From a checkpoint of a small mixture-of-experts model trained on Wikipedia.
Training: a variant of SOAP for the experts, 1829M tokens, 13955 steps.
Below are experts of layer 8 (counted from 0) of a mixture-of-experts language model. Rows are named router (the router's row for the expert), up (a neuron's input weights, with its number), down (a neuron's output weights, with its number) and show model dimensions 0-255. Each number is 128 + 32 x the weight over its row's rms, rounded and kept within 0 to 255.
Before each expert's rows: a language model's description of what the expert responds to. This comes from a sample of Wikipedia text that the model never trained on.

# expert 33
Description: Word-final pieces like o, us, os, ium in Latin, scientific and foreign words, e.g. Hom-o, por-os-ity, epithel-ium, Fang-io.
router [141 170 110 146 166 185 135  99 129 137 127 100 154  97 157 187  41 142 114 113  89 178 133 150 152 164 151 135  92 128 142 156 133  93 129 143 112 182 135 121 170 152 169 140  74 120  91 134 123 129 132 211 158 151 109 194 147 155 171  93 140 164 113 102 135  59 133 100 100 157 134 100 146 119 150 159 110 128 125  93 107 132  91  94 102  95 152 108 113 134  93 169 169 158 187 135  90 153 102 119 165 108 204 179 137 144 113 109 140 109 112 141 118 120 206  80 148 183 126 124 166  59 115 112 176 168 186 111 115  89 162 160 186 132  83 140  82 120  92 153 162  82 171  67 107 130  88 121 119 125 143 139 101  60  81 146  75  92 106 147 106 132 147 108 146 162 112 105 119 152  96 119 147 119 128  85 110 143  64  71  66  91 188  77 150 155 115 165 102 155 170 104 161 153 157 109  76 154 134 112 116 119  92 115 113 122 175 175 169 137 157 122 114 110  83 133 155 178 135 183  82 160 108 147 119 131 116  58 156 105 115  95  98 143 158 172 144 128 119 125 136 165  58 174 136  97 124 125  84 185 100 130 127 174 142 119]
up0 [114 133 125 135 136 109 128  68 115 138 162  36 172 113 170 140 103  92 113 120 143 188 104 151 105 106  80 162  93 177  92 142 166 187 150  80 148  96 120  85 144 168 115 160 193 152  61 147 101 110 134 153  90 181 101 178 150  89 196 141 152 102 105 168 107 114 112 126 145 102 128 118 126 115 142 143 157 135 138 196 145 145 162 150 182 117  82 125 190 153 109 107  66 115  81 161  99 156  82 121 129 130 149 131  92 134 155 164  99 145 120 112 108 145 146 174 169 124  75 112 126 140 118 103 168 108 152 112 151 136 137 140 147 179  95  95 105 149 129 196 181 172 160  94 146 115 106 170  81 150 122 120 139 110 117  75 113  36 134 140 133 120 138 133 137  92 152  68 127 148 177 160  19 162 174  93 155 114 126  85 140 111 130 132  93 154  86 178 103 140 155 109 136 118 146 116  90  70  96 209 151 121 121 155  93 121 137  92 168 123 131 101 117 152 102 113  75 170 147 200  52 138 111 147 140 148 131 126 138 115  54 165  91  85 114  81 153 112  96 113 116 140  89 131 138 117 144 182 101 166 119 140 123 130 106 124]
down0 [151 120  79 131 124 137 132 101 170 160  79 196 150 127 100 166 158 140 124 135 134 102 169 142 106 132 154 128 141 184 124 117  83 110 119  96 115  87 181 153 178 118 148 159  56 138 166  81 126 151 108 131 182 125 130 140 114 133 148 147 182 114 174 159 165  49 107  97 188 142 126 155 114 151 147  92 125 157 102 115 109 104 114 133 167 134 124 137  98 166 130 108 103 154 104 103 158  98 113 139 191 103  92 156  86 159 103 136 124  82 100 160  86 182  91 151 124 100 111 131 142  91 121 152 160 143 136 123 130  93  74 144 169  81 159 127 110  77 188 117  79 185 190 123  49 170 119 130 154  99 130 145 135 161 133 112  98 139 144 146 103 170 101  97 107  94 111 119 178 137 112 116 128   4 117 103 119 108 117 117 136  93 142 135 140 106 159 161  66 120 101  90 125 148 126  98 105 114 171 158 146 102 108 188  78  97  94 136 145 143 102  62 102 147 174 116  75 109 123 112 160 127 151 151 124  88 133 119 115 128 172 156 185 203 165  70 144  93 132 231  83 112 118 116 108  70 128 147 111 155 120 116 168  60 191 132]

# expert 26
Description: Word pieces inside South Asian, Arabic, Slavic and other non-English personal names, often in tables: Singh, Kumar, -ović, -am, -i.
router [152 131  96 126 168 167 154 144 106 106 150 145 103 154 205 135  97 149 129  69 129 130  85 130 149 175 153  97 142 124  86 168  69  96 125 141 128 147  99  62 149 118 123 120 150  96 106  80  81 105 137 148 176  97 137 180 141 124  99 128 127 106  19  94 116 109 175 121 139 113 164 133 163 133 163 160  82 118  88  82 101 106 115 123 124 123 133  91 137 127 190 149 130 105 171 131 164 110  84 172 130  83 153 126  57  89 153 187 114 207 156 163 142 113 116 175 109 169 174 110 198 162 107  31 110  94 160 127  94 149 110 108 143 122  99 154  95 153  63 112 158 139 160 150 155 113 101  83 149 135 131 159  98  11 150 159  89  96 113 109 112 163 126 128 143 134 146 143 135 142 150 160 173 132 115  78 143 131 143 172  81 123 151 134 100 109 156 116  96 121 149  77 185 164  97 132  94 132 147 131 182  96  95 164  98  67 138 122 159 161  96 143 147 109 157 125 160  98 103 194  98 102 113 156 145 186  99 114 131 133 129 181 125 155 122 122 144  88 191 152 128 136  85 108 120 103 143 163 138 112 120  51 151 131  90 143]
up0 [118 101 121 107 150 139 163 116 113 132  92  84 105 131 162  88 130 147 123 144 104 119 131 116 157 119 103  82 143 131 172  89 108  66 101 142 140 104 162  74 112 157 124 103 126  78 126 190  88 105 169 126 173 103 132 127 134 110 125 143 139 101 146 147 158 171  54 114 103  81  57 128 128 131 200  94  80 109 124 146 162 173 124 146 131  88 101 135  66  83  82 102 155 129 151 126 181 146 143  40 104 161 126 114 125 146 167  89 109 107  92  91  98 139 172 126  71 144  82 160 100 154 110 159 112  58 115 188  61 157 144 114  64 109 190 131 138  52 139 117 110 118  81 149  57 140 132 104  83 139 145 135 158 109 131 116 111 114  83  80 193 139 180  99  87 110 154 103 105 112 176  93 125 102 125 186 120 137 127 117 146 118 146 145 140 164 109 150  76 147 135 152 121 155  80 207 158 142 103 146 148 175 167 146 151 204 168 154 126  93  88 113  93 119  98 156 133 185  97 130 122  93 102 151 137 117 185 172 163 213 106 138 157 112 126 114 143 141 155 113 120  99 122 122 171 117 128 120 156 135 157 167 168 155  68 184]
down0 [164 130 107 141 125 196 124 186  95 135 102 144 101 139 161  81 137 138 114 142 101 170 150 120 111 104 120 142 146 128 150 163 154 127 111 170  92 156 125  83  87 129 127 126 180 167 126  71 162  80 190 157 134  83 142 175 115 140  94 114  80 164 138 107 130 160 145  67 170 132 186 155 172 138  78 181 101  86 105 110 186 107 142 133  88  96 114 170 177 112 120 133 130 158 129 154 151 182 145 102 126 112 212  74 125 103 146  91 141 125 139 136 169 113  77 146  88 165 148 121 181 152 139 144  93 180 134 136 131 116  62 135 115  66 127 109 114 159 122  84 146  71 102 108 125  87 126 133 135 137  94  92 188 108  87  54 232 111 149 167  89 127 110 167 167  59 145 145  78 142 130 116  95 162 141  93 123  86  98 139 165 102  76  93 128 128 109 136 136 136 165 122 144 115 153 152 198  97 126 140 140 141 113 166 180 118 184  89  90 186 197 151 134 123  81 104  99 181 111 113 118 123 116  96 149  89 153 134 136  58 128  79 150 114 105 176 183 124 135 116 103 113 103 150 134 108  69 143 165 109 151 125  76 138 101 141]

# expert 43
Description: Given names before surnames in prose and lists, such as David, Peter, Paul, and endings of foreign first names like Emil-io, Nicol-ás.
router [153 154 108 141 171 109 157 165 154  84 131 132 162 166 168 138 135 155  69 133 139 114  50 105 154  95 142  84 114  83 113 132  84 126 105 172 117 125 173  92 130 126 131 120 116  84 149  99  79  96 143 133 130 138 129 100 119  95 113 163 154 129  32 150 153  65  93 176  99  80 142 147 115 163  90 133 111 147 125 124  95  83 107  91 129 138 114  68 146 136 190 181 153 171 149 116 166  90  85 153 102 119 103 122  70 131 153 160  93  97  36 116 101 122 143  92 129 144 174 186 165 165 132 196 133 103 182 130 151  82 190 134 158  89 145 153  76 171  97 147  96 141 179 140 134 164 150 106 159 127  60 161 104 193 139  83  80 113 135 102 137 171 132  94  98 172 126 129 137 129 185 159 165 152 104 174 226 169 108 141 143  86 136 108 125 146 164 136  78 121 145 107 130 102 134 165  82 161 103 114 145 109  70 100 102  82 156 193 114 167 115 126 121  92  77 154 183 138 117 125  87 117 144 113  95 174 135 136 164 132 104 189 131  88 125 125 148 144 144 149 146 145 175 142  85 113 146 145 133 153 102 102 166 105 161 108]
up0 [113 130  92 157 133  80 170 125  94 209  99 124  94 105 162 110 154 128 162 113 166 162 184  86  69 124 141 140 154 137 117  96 196 153 215 137 105 143 147 135 105 134 122 142 138 139 177 109 183 135 160 120 127  86 152 144 107 147 141 123 154 129 165 141  74 143 104 110 125 124 179 132 134 108 153  98 110 120  95 115 135  82  88 160  95 109 121 141 118 131 156 144 101  96 127  93 137 194 172 136 189  82 126 167 196 196 199 171  92 208 182 116  78 113 126 165 141 101 111 157  64 145  73 112  80 171 133 170 136 163 102  77  97 192  50  80 152 123 133 120  59 108 154 153 138  81 215 135 106 137 155 140 155  83  85 167 122 104 163 165 144 145 141 138 106 166 109 109  96 167  92 107 150  96 119  76 104  97 186 147  99 167 114 133 146 137 147  95 109 145 133 148 124 152 133 127 146 100 101 137 197 116 148 155 150 153 169  83  99 129 176 103  92 115 186  96  88 107 100  96 127 142 150 146 129 114 111  99  79 132 119 124  95 115  91 144 118 110  86  94 135 148  58 140 176 109 129 109 103 104 111 134 100 159 111 151]
down0 [ 94 102 139 116 103 138  99 146 182 150 157 165 129  98 158 145 152 105 100 107 120  83 114 106 122 179 104 104 176 106  77 111 113 151 163 176 108  87  80 165 171 160 113 147 157 183 122 183 103 106  96 166 122 133 105  57 103 109 113 121 117  77 124 131  87 173 179 143 132 174 140 129 185 138 135 161 160 134 144  91 139 181 130 162 202 105 143 144 116 120 128 148 109  72 160 133  95 136 133 138 169 106 126 129 104  74 111 114  70 132 136  82 111 116 111 194 117 121 143  69 113 184 135 129 164 132 120 127  81 115  70  58 141 223  66 160 119  55 166  76 161 103 141 125 153  98 130 143 124 141 119 161 171 161 111 213 112 115 108 128 100  87 162 104  86  84 138 107 120 197 121 124 159 120  57  65  75 128 140 131 133 113 110 149 134 158 183 169 158 118 112 107 135 137 100  73 123 135  93  96 158 124 174 122 143 140  86  88 186 132 114 122 151 148  93  95 111 145 122 106 121  97 134 158 109 113 124 165 120  83 163  91 151 100 167 111  94 142 123 114 170 153  94 158 177 195 151  79 114 133 116 182 189 133 107 175]

# expert 27
Description: Word-final pieces ending in a or i in foreign names and words, e.g. caus-a, Condole-ez-za, Kynd-ra, Chusque-a, Ter-esa.
router [144 100 121  86 122 197 145 169 123  85 103 123 125 180 176 125 163 156  76 136 139 175 156  93 163 184 189  97 101 135  46 151 139  95 141 119 133 131 115 132 131  88 144 157 164  70 118 107 128 149 130 143 177 131 123 155 110 146 107 104 122  93  59 151  86  91 141  79 101 142 173 206 111 144  95 132 150 131 142  51  67 122 110 148  94 125 145  75 130 129 136 141 149  89 149 168 170 128 110 147 164  84 155 130 137 134 154 132  70 115 138 168 113  94 161 110 133 164 180 169 143 138  82 175 117 134 144 117  66 125 138 132 156 139  89 132 106 135  94 106 174  62 142 137 114 133  99 120 137  67 210 174 154  24 160 126  88 110 145 118 141 141 127  93 127 164 139 179 152  93 166 120 151 193 102  73 105  91 136 131  94 158 148  99 108 136 152 128 106  93 115  86 127  67  98 144 130 165 168 121 165  79 128 189 123  56 141 103 190 121 106 122 112 151 133 128 145 157 125 139  73 154  86 113 122 141 118 160 160 161  88 216 141 176 116 138 142 128  72 139 120 159 153 143 201 125 121 142  96 171 102 137 141 128 132 112]
up0 [165 122 125  85  43 117 105 121  99 178 206 208 119 164 101 138 208 184 110 114  92 130 130 171  88 113 183  98 165 117 143  99 112 104 112 120 220  78 113 210 132  90 131 118 157 150 148 154  81 101  70 148 141 187 152 149 120 112 120 135 100 133 106 131 101 109 139 139 168 147 102 130 144 119 118 120 164 120 121 160 155 152 153 115 125 221 134 109 130  49 118 148 118  96 113 139 175 135 160 149 111 102  72 110 148 149 120 145 145 126 109 137 130  84 109  87 198 191 121 143 108 181  97 186 121  96 147 131  81  94  67  49  82 126 120 137 106 165 165 135  96 164  64 104 125 164 143 137 126 104 104 120 134  83  41 174 134  89 115 123 146  77 120 124 165 156 127 118  76 142 138 165 136 114 107 129 131 166 115 132 153  94 145 117 132 168 127  91 133  97 153 159  36  60  85 122 133  90 134 157 137 107 104 143  95  90 135 105 174 128 111 114 131 134  87  52 146 121  90 121 123 160 130 156 147 179 120 134 118 136 122 115 139 119 113 147  90 141 149 136 178 111  99 135 160 154 125 152 152 138 117 155 133 183 128 180]
down0 [134 137 106 167  49 145 113 113 115 168  78 134 134  88 121 175 176 150 127  96  87  99  92 169 139 183 152 167 158 123 159 149 162  94 141 102 142 146 142 213  94 120  69 117 166 125 101 126 152 124 124 118 158 168  60 125 188 135 142  86 142 128  20 172 145 153 135 129 142 127 143 164 111 138 154 171  91 116  85 149 126 196 137 179 181 146 161 110 124 102 135  93 197 109 115  81 157 115 168 196  98 113 145 142 105  95 110 147 130 140 147 138  68  89 143 154  84 134 150 169  87 125 130 112 133 176 106 127 139 101 124 122 124  94 122 155  94 117 214 182 113 111 118 131 116  91 145 124  94 175 161 151 112 105 100 129 197 125 156 162 162 112  66 159 137 126 125 158 128 171 122  97 118 108 146  85  84  70 111 169 133 167 123 114 145  71 127 100 151 125  89  99  88 155 136 127  68 114 152  88 134 147 131  47 144 108 117 148 101 108 130 135  95  87 168 189 135  54 153 148 110 111  85 138 171  62 132 166 123 137 148  66 165 185 104 120  71 130 142 123 157 168 163 151 124 136 111  82 131 109 110 151 154  90 132 155]